Experts of a small language model.
Experts: 64 experts in each of 9 layers, 160 SwiGLU neurons an expert, 2 picks a token, a sigmoid router.
Training: a variant of Muon for the experts, 459M tokens, 7003 steps.
Below are experts of layer 4 (counted from 0) of a mixture-of-experts language model. Rows are named router (the router's row for the expert), gate (a neuron's input weights, with its number), up (a neuron's input weights, with its number), down (a neuron's output weights, with its number) and show model dimensions 0-159. Each number is 200 + 20 x the weight over its row's rms, rounded and kept within 0 to 999.
After each expert's rows: a language model's description of what the expert responds to. This comes from a sample of Wikipedia text that the model never trained on.

# expert 40
router,209,220,202,232,206,217,214,202,217,161,196,204,180,216,228,212,218,207,209,191,207,177,205,227,209,191,176,191,197,202,196,211,238,209,216,212,223,233,186,197,246,187,208,181,191,227,222,155,218,188,230,200,177,168,189,195,200,187,208,195,209,239,216,227,213,166,204,207,187,219,188,205,210,179,177,190,174,226,162,220,231,246,193,188,193,170,196,196,220,187,194,209,200,201,187,205,184,196,231,202,228,155,170,235,200,168,224,196,194,178,214,217,191,228,228,223,210,201,205,175,202,212,176,209,194,178,182,181,210,175,210,172,221,209,187,209,166,215,229,211,211,172,186,178,228,174,215,209,168,160,208,205,206,192,232,238,186,209,168,208
gate1,221,184,212,208,168,221,202,169,226,207,215,231,197,207,166,210,200,227,218,183,212,214,195,219,214,179,249,204,196,177,199,210,196,172,228,195,230,215,213,183,169,235,207,175,193,218,199,176,182,201,195,220,208,176,189,203,222,215,165,226,198,220,218,190,217,165,156,197,204,204,163,194,235,200,163,223,186,235,183,178,225,220,195,182,217,210,208,252,190,203,178,212,208,233,211,221,204,169,214,168,227,206,187,221,192,180,182,205,229,213,164,230,192,226,208,190,227,218,205,215,216,203,212,216,217,195,184,223,184,181,215,194,196,200,211,232,197,209,226,197,206,165,203,172,230,216,214,177,216,239,191,218,189,203,186,176,227,200,200,181
up1,228,205,213,217,205,190,156,210,202,195,162,177,190,214,200,205,210,201,199,198,159,214,209,226,220,183,210,171,201,173,179,223,191,204,206,199,225,209,193,185,169,220,242,189,181,212,210,210,178,216,198,183,241,204,174,246,197,197,189,205,206,233,201,201,199,197,246,170,229,217,221,231,176,199,197,223,189,248,195,180,223,197,216,206,214,193,196,233,210,236,196,224,192,227,204,212,256,203,206,202,221,201,214,230,197,149,223,222,196,198,191,263,174,211,219,175,183,190,200,185,213,200,176,209,176,184,174,196,200,200,163,194,178,209,152,211,196,201,208,193,193,197,173,172,205,222,207,189,193,191,197,172,208,185,216,202,182,200,205,197
down1,160,237,175,201,198,188,174,184,239,174,194,242,195,219,159,201,245,197,226,186,194,215,206,191,238,212,214,180,208,175,192,210,172,254,169,181,225,211,182,200,193,183,191,195,202,196,199,211,211,183,204,235,173,215,201,217,196,184,214,185,208,204,204,206,186,188,179,166,159,187,223,196,213,218,202,228,184,220,221,213,236,216,205,185,191,223,213,211,172,212,213,241,179,187,183,213,194,190,205,176,215,228,203,208,176,223,179,177,207,235,181,157,175,194,185,220,185,217,204,205,192,232,235,195,216,206,221,231,181,193,206,239,197,190,156,203,229,214,208,181,199,200,216,224,190,200,222,171,172,206,202,189,186,218,188,195,206,192,184,191
Capital initial letters. Single capital letters starting a split proper name in lists, tables and infoboxes, such as R-azgrad, S-uspects, J-oliet, N-BCSPHI.

# expert 14
router,214,224,207,227,194,224,226,216,241,206,220,233,184,218,204,220,239,234,178,192,202,197,188,209,202,225,187,178,205,244,192,220,199,180,228,203,195,205,151,206,224,182,229,209,194,211,217,187,220,151,227,203,213,175,186,188,187,177,198,222,198,206,211,194,222,158,167,196,195,209,198,188,220,180,202,169,167,217,181,217,206,214,203,174,194,207,180,237,234,183,175,215,201,213,204,182,190,203,203,167,186,183,218,221,193,189,217,194,192,181,228,228,239,203,215,204,177,186,193,186,222,178,199,214,199,186,166,190,191,174,243,196,200,220,159,217,219,229,205,215,187,200,229,217,213,207,175,210,176,179,211,190,229,200,236,212,232,210,179,214
gate0,160,235,190,218,203,202,210,177,247,250,205,202,218,176,194,192,223,238,192,210,212,191,205,174,163,199,196,198,209,231,187,193,197,188,209,221,223,203,194,179,221,184,213,240,191,178,163,192,184,219,187,235,215,197,183,216,206,217,162,185,223,213,209,199,219,203,214,205,208,214,220,195,158,190,208,187,180,219,154,162,177,192,201,218,174,193,171,210,219,200,197,199,193,199,169,223,210,221,199,211,187,169,207,203,178,204,170,189,198,171,211,215,251,182,182,197,199,205,225,212,187,185,239,177,238,184,180,156,197,182,191,196,226,199,164,186,202,217,210,205,192,213,195,222,213,196,218,173,219,165,193,226,202,207,211,229,208,235,187,190
up0,209,167,184,191,224,214,187,201,199,165,218,228,190,232,231,184,209,185,203,213,242,219,228,190,197,186,250,209,263,197,223,241,211,207,208,206,192,201,239,211,177,201,219,183,203,210,201,218,195,180,209,180,182,214,209,193,202,164,216,206,226,187,213,177,195,246,177,215,205,187,186,198,209,229,219,231,208,187,191,171,244,165,188,212,198,188,186,198,164,202,186,239,184,212,212,219,163,184,229,222,196,209,206,213,197,192,213,210,201,230,205,182,193,181,220,203,184,180,190,188,174,234,185,215,204,220,234,207,216,205,158,192,201,213,202,228,185,183,172,197,199,225,161,217,221,198,208,185,233,211,200,204,198,170,186,203,195,192,228,179
down0,207,223,216,197,208,237,181,202,164,219,232,222,157,180,227,173,222,209,188,209,190,169,180,179,203,181,198,220,220,177,205,229,171,211,175,180,193,195,197,205,196,196,203,224,208,201,191,233,217,189,180,190,198,191,202,215,217,218,213,213,211,197,204,216,193,194,242,214,208,231,173,224,202,195,214,189,234,198,171,135,228,198,154,203,226,188,213,204,192,180,184,223,213,194,156,213,247,185,205,207,168,182,170,184,187,188,202,159,200,178,197,194,190,179,199,200,205,187,177,175,185,211,178,202,168,143,177,230,220,193,168,197,213,209,181,200,195,184,193,180,171,213,181,214,239,210,179,194,216,201,170,187,203,200,193,209,198,201,219,189
Nouns and "th"-type pieces. Short nouns such as end, death, age, act, part, fact, plus pieces like th, orth, as in net w-orth.

# expert 42
router,221,225,221,202,196,193,224,219,202,196,205,227,190,185,194,218,209,236,162,154,219,231,174,212,222,198,212,183,204,205,196,225,217,218,209,172,213,205,163,197,230,198,209,189,158,214,227,200,215,201,215,180,203,209,169,197,155,196,210,184,216,232,240,192,226,194,212,198,172,205,177,189,202,178,199,144,181,210,206,198,204,197,230,199,193,190,153,225,210,180,211,200,200,225,214,196,202,224,154,170,184,166,221,232,159,191,197,203,179,194,229,189,189,219,232,205,197,167,199,191,223,206,186,188,182,205,159,173,214,200,225,184,182,214,180,187,194,227,192,198,179,198,202,173,199,195,183,227,193,180,205,228,224,184,230,224,217,210,199,204
gate0,186,262,189,226,203,198,202,201,194,174,189,212,169,175,244,194,221,217,190,186,192,175,192,218,171,209,185,190,240,208,212,222,171,196,225,209,192,223,187,180,195,172,223,201,174,216,213,230,195,227,227,212,226,176,182,193,192,195,242,215,195,182,220,241,203,201,211,175,192,232,230,177,184,209,206,193,186,209,222,171,192,177,210,214,199,213,190,198,236,215,210,169,177,232,176,200,214,221,196,194,215,181,209,228,159,164,186,198,199,183,176,179,195,186,245,203,184,200,235,199,225,202,198,219,208,200,183,208,226,159,197,175,198,217,201,182,196,209,213,220,205,226,170,192,167,220,173,232,192,202,217,205,225,202,219,196,161,204,207,201
up0,179,212,215,214,202,230,209,194,202,227,204,174,191,204,190,197,185,202,196,211,195,178,184,192,182,202,206,218,203,153,213,208,202,196,182,202,211,210,202,241,192,220,197,241,262,205,239,198,189,200,196,245,175,225,242,200,215,182,240,201,195,222,193,218,216,204,216,203,208,143,220,186,200,184,252,159,203,200,198,195,206,198,168,238,177,212,203,209,172,171,216,210,195,198,211,206,197,189,205,203,217,205,204,242,198,201,223,188,184,224,188,218,176,201,185,212,257,193,195,236,201,225,194,186,194,199,199,217,202,198,224,206,200,190,202,188,245,197,193,166,204,193,174,185,205,203,202,190,175,185,178,177,186,174,233,253,197,195,171,198
down0,154,213,213,203,199,213,183,207,193,206,198,232,175,205,194,197,152,193,218,200,208,189,192,197,215,157,201,207,197,224,176,216,198,201,197,189,227,179,194,180,226,200,232,187,202,179,164,197,207,192,201,204,147,197,198,197,185,247,190,218,201,214,202,179,174,172,155,172,182,194,219,216,196,184,212,189,191,193,211,172,210,215,209,197,158,217,220,216,207,191,212,189,202,200,226,203,213,243,240,196,223,227,183,186,197,190,188,168,194,201,220,192,203,212,173,237,155,191,198,204,197,198,237,186,161,209,204,175,239,186,220,207,203,204,206,206,173,199,220,170,231,227,184,219,200,178,167,221,222,204,185,144,177,192,194,209,197,177,215,224
Abstract noun stems. Abstract nouns or noun stems after determiners, such as law, power, contract, employ(ment), view(s), often followed by a suffix.

# expert 3
router,188,239,201,229,171,210,238,236,201,201,204,212,188,205,179,170,247,214,188,195,204,213,197,221,220,188,222,203,200,252,199,217,242,168,220,203,222,212,177,218,210,212,236,214,199,211,209,197,211,196,202,174,166,177,197,210,167,209,224,205,198,212,195,207,208,179,182,207,202,212,212,202,193,190,205,178,176,219,189,188,187,222,223,184,158,210,183,191,202,178,162,222,199,194,200,165,218,212,190,167,214,185,226,208,177,188,190,206,205,199,213,185,209,203,221,202,203,188,184,190,224,226,194,224,169,186,146,193,230,202,229,180,194,183,169,214,189,225,221,209,223,194,217,196,171,204,197,210,176,169,212,196,234,194,227,265,213,235,210,199
gate0,176,201,199,176,194,251,196,239,200,223,228,220,227,188,186,228,237,182,185,186,188,179,226,195,208,198,217,163,207,195,195,247,188,192,179,181,195,208,168,204,196,180,185,222,175,189,236,201,186,203,193,222,180,221,209,206,207,216,227,202,222,210,217,216,244,167,197,190,212,201,174,188,180,194,200,202,199,189,164,173,199,189,192,211,198,181,208,183,201,182,164,196,230,209,195,185,181,216,214,163,228,241,165,194,208,214,226,179,186,179,199,213,189,180,185,194,187,189,209,216,170,176,175,224,193,196,192,176,213,195,192,216,188,174,178,181,188,200,232,198,204,198,190,225,215,134,236,203,185,234,217,220,227,204,167,187,212,196,221,205
up0,237,207,223,186,172,212,184,215,173,209,202,189,194,220,202,221,191,212,220,187,175,207,182,219,223,220,209,203,168,193,171,195,236,209,179,195,175,201,200,167,203,158,222,222,206,197,244,199,199,197,221,234,209,212,196,220,193,219,212,158,224,219,232,213,210,210,204,214,194,196,178,191,207,174,212,216,181,188,208,199,183,212,158,186,222,170,214,200,225,191,194,147,209,225,239,210,194,160,221,197,188,226,169,182,185,158,204,198,205,230,204,218,196,223,165,234,182,194,167,185,213,219,220,184,198,209,175,192,213,210,195,223,218,190,226,256,203,223,209,205,196,191,161,197,192,182,162,205,234,221,193,205,214,198,203,185,207,201,178,200
down0,184,198,195,178,213,163,202,230,207,212,213,207,210,185,216,199,206,178,176,196,194,187,225,192,160,190,165,173,258,194,182,196,220,221,225,189,185,224,176,196,203,200,184,204,175,172,233,213,219,184,200,205,189,209,171,227,201,203,187,215,236,187,196,193,207,210,178,210,180,220,174,144,223,235,203,183,227,209,223,164,209,196,232,191,219,189,198,201,187,219,211,154,188,208,190,208,188,210,200,218,177,190,197,163,191,207,199,177,224,212,216,181,189,213,179,198,226,183,195,186,181,182,191,181,201,220,172,213,210,243,200,202,198,193,170,195,200,223,229,200,229,236,169,200,219,166,191,256,161,209,218,196,219,216,230,198,202,177,218,199
Scientific word endings. Latinate suffixes and word pieces in biology, chemistry and taxonomy text, such as -ium, -idae, -ensis, -ion, cell, system.

# expert 12
router,229,222,200,205,197,213,225,220,207,180,208,200,197,220,211,236,234,190,208,192,240,198,199,231,213,198,205,201,194,203,182,183,245,205,207,218,163,209,192,221,221,190,200,197,181,224,195,219,233,174,211,196,174,193,177,174,190,185,203,203,197,227,204,234,206,200,185,198,187,257,228,191,219,149,192,189,152,219,186,202,219,251,207,189,181,192,189,194,233,180,178,228,208,196,181,198,202,207,216,195,164,173,197,212,204,153,200,206,207,178,215,217,213,202,218,199,234,198,202,191,198,217,192,206,178,160,179,172,237,161,233,178,182,221,184,234,189,202,220,201,224,197,221,178,216,206,190,206,181,179,211,190,211,199,220,228,208,219,164,204
gate2,241,195,167,164,187,186,203,178,178,210,168,190,190,209,247,188,178,192,178,159,174,212,228,199,211,217,195,240,202,197,232,170,208,180,193,220,189,208,240,187,242,207,192,217,202,243,203,191,222,219,216,237,226,164,189,195,191,183,224,196,225,206,183,206,190,197,205,218,222,225,191,209,217,190,207,212,212,233,191,222,204,203,212,214,190,192,218,238,187,211,198,179,240,187,221,174,224,194,207,175,215,230,191,207,214,169,171,219,236,198,200,241,216,197,198,184,185,177,186,198,198,207,201,213,214,166,234,224,192,190,216,190,179,200,201,205,211,187,212,205,226,172,195,234,213,214,190,209,210,248,203,192,178,189,219,191,201,246,203,194
up2,228,206,199,220,215,194,226,205,220,192,196,183,238,198,192,191,218,218,222,225,190,182,203,210,205,224,184,171,172,188,207,172,199,235,215,207,168,203,160,207,201,209,195,221,210,200,199,267,242,178,227,208,160,178,175,189,183,220,192,217,209,181,213,161,185,190,196,224,187,206,210,168,210,207,214,219,198,192,203,197,224,188,204,192,198,213,209,212,191,220,221,183,208,202,190,194,198,222,163,185,221,201,193,187,178,212,178,162,211,227,207,179,203,156,208,192,196,218,220,188,242,208,192,204,163,183,186,194,218,185,203,202,219,198,188,225,195,196,189,162,195,211,168,169,182,178,169,180,146,189,216,229,212,208,214,212,191,176,147,221
down2,174,214,224,204,209,194,206,206,194,187,177,203,214,226,159,215,192,198,240,238,186,214,209,204,211,199,189,216,221,175,182,205,151,215,201,194,179,188,153,217,167,185,185,222,205,215,187,203,214,178,189,234,172,223,201,192,241,214,181,218,194,129,200,180,192,222,174,184,208,169,198,209,204,197,226,196,202,208,201,173,201,189,216,212,148,222,188,199,219,227,186,194,215,192,175,187,179,204,200,175,190,181,175,233,204,218,204,160,215,201,173,209,211,199,198,189,195,219,203,210,243,232,192,223,217,238,203,213,212,204,172,221,190,179,200,190,233,185,201,190,197,207,181,166,156,201,206,217,175,204,178,172,210,214,187,214,193,202,176,176
Capitalized word-initial letters. Initial capital letter pieces starting names or sentences, often after headings or line breaks, such as D in Danny, J, K, Sch, Ch.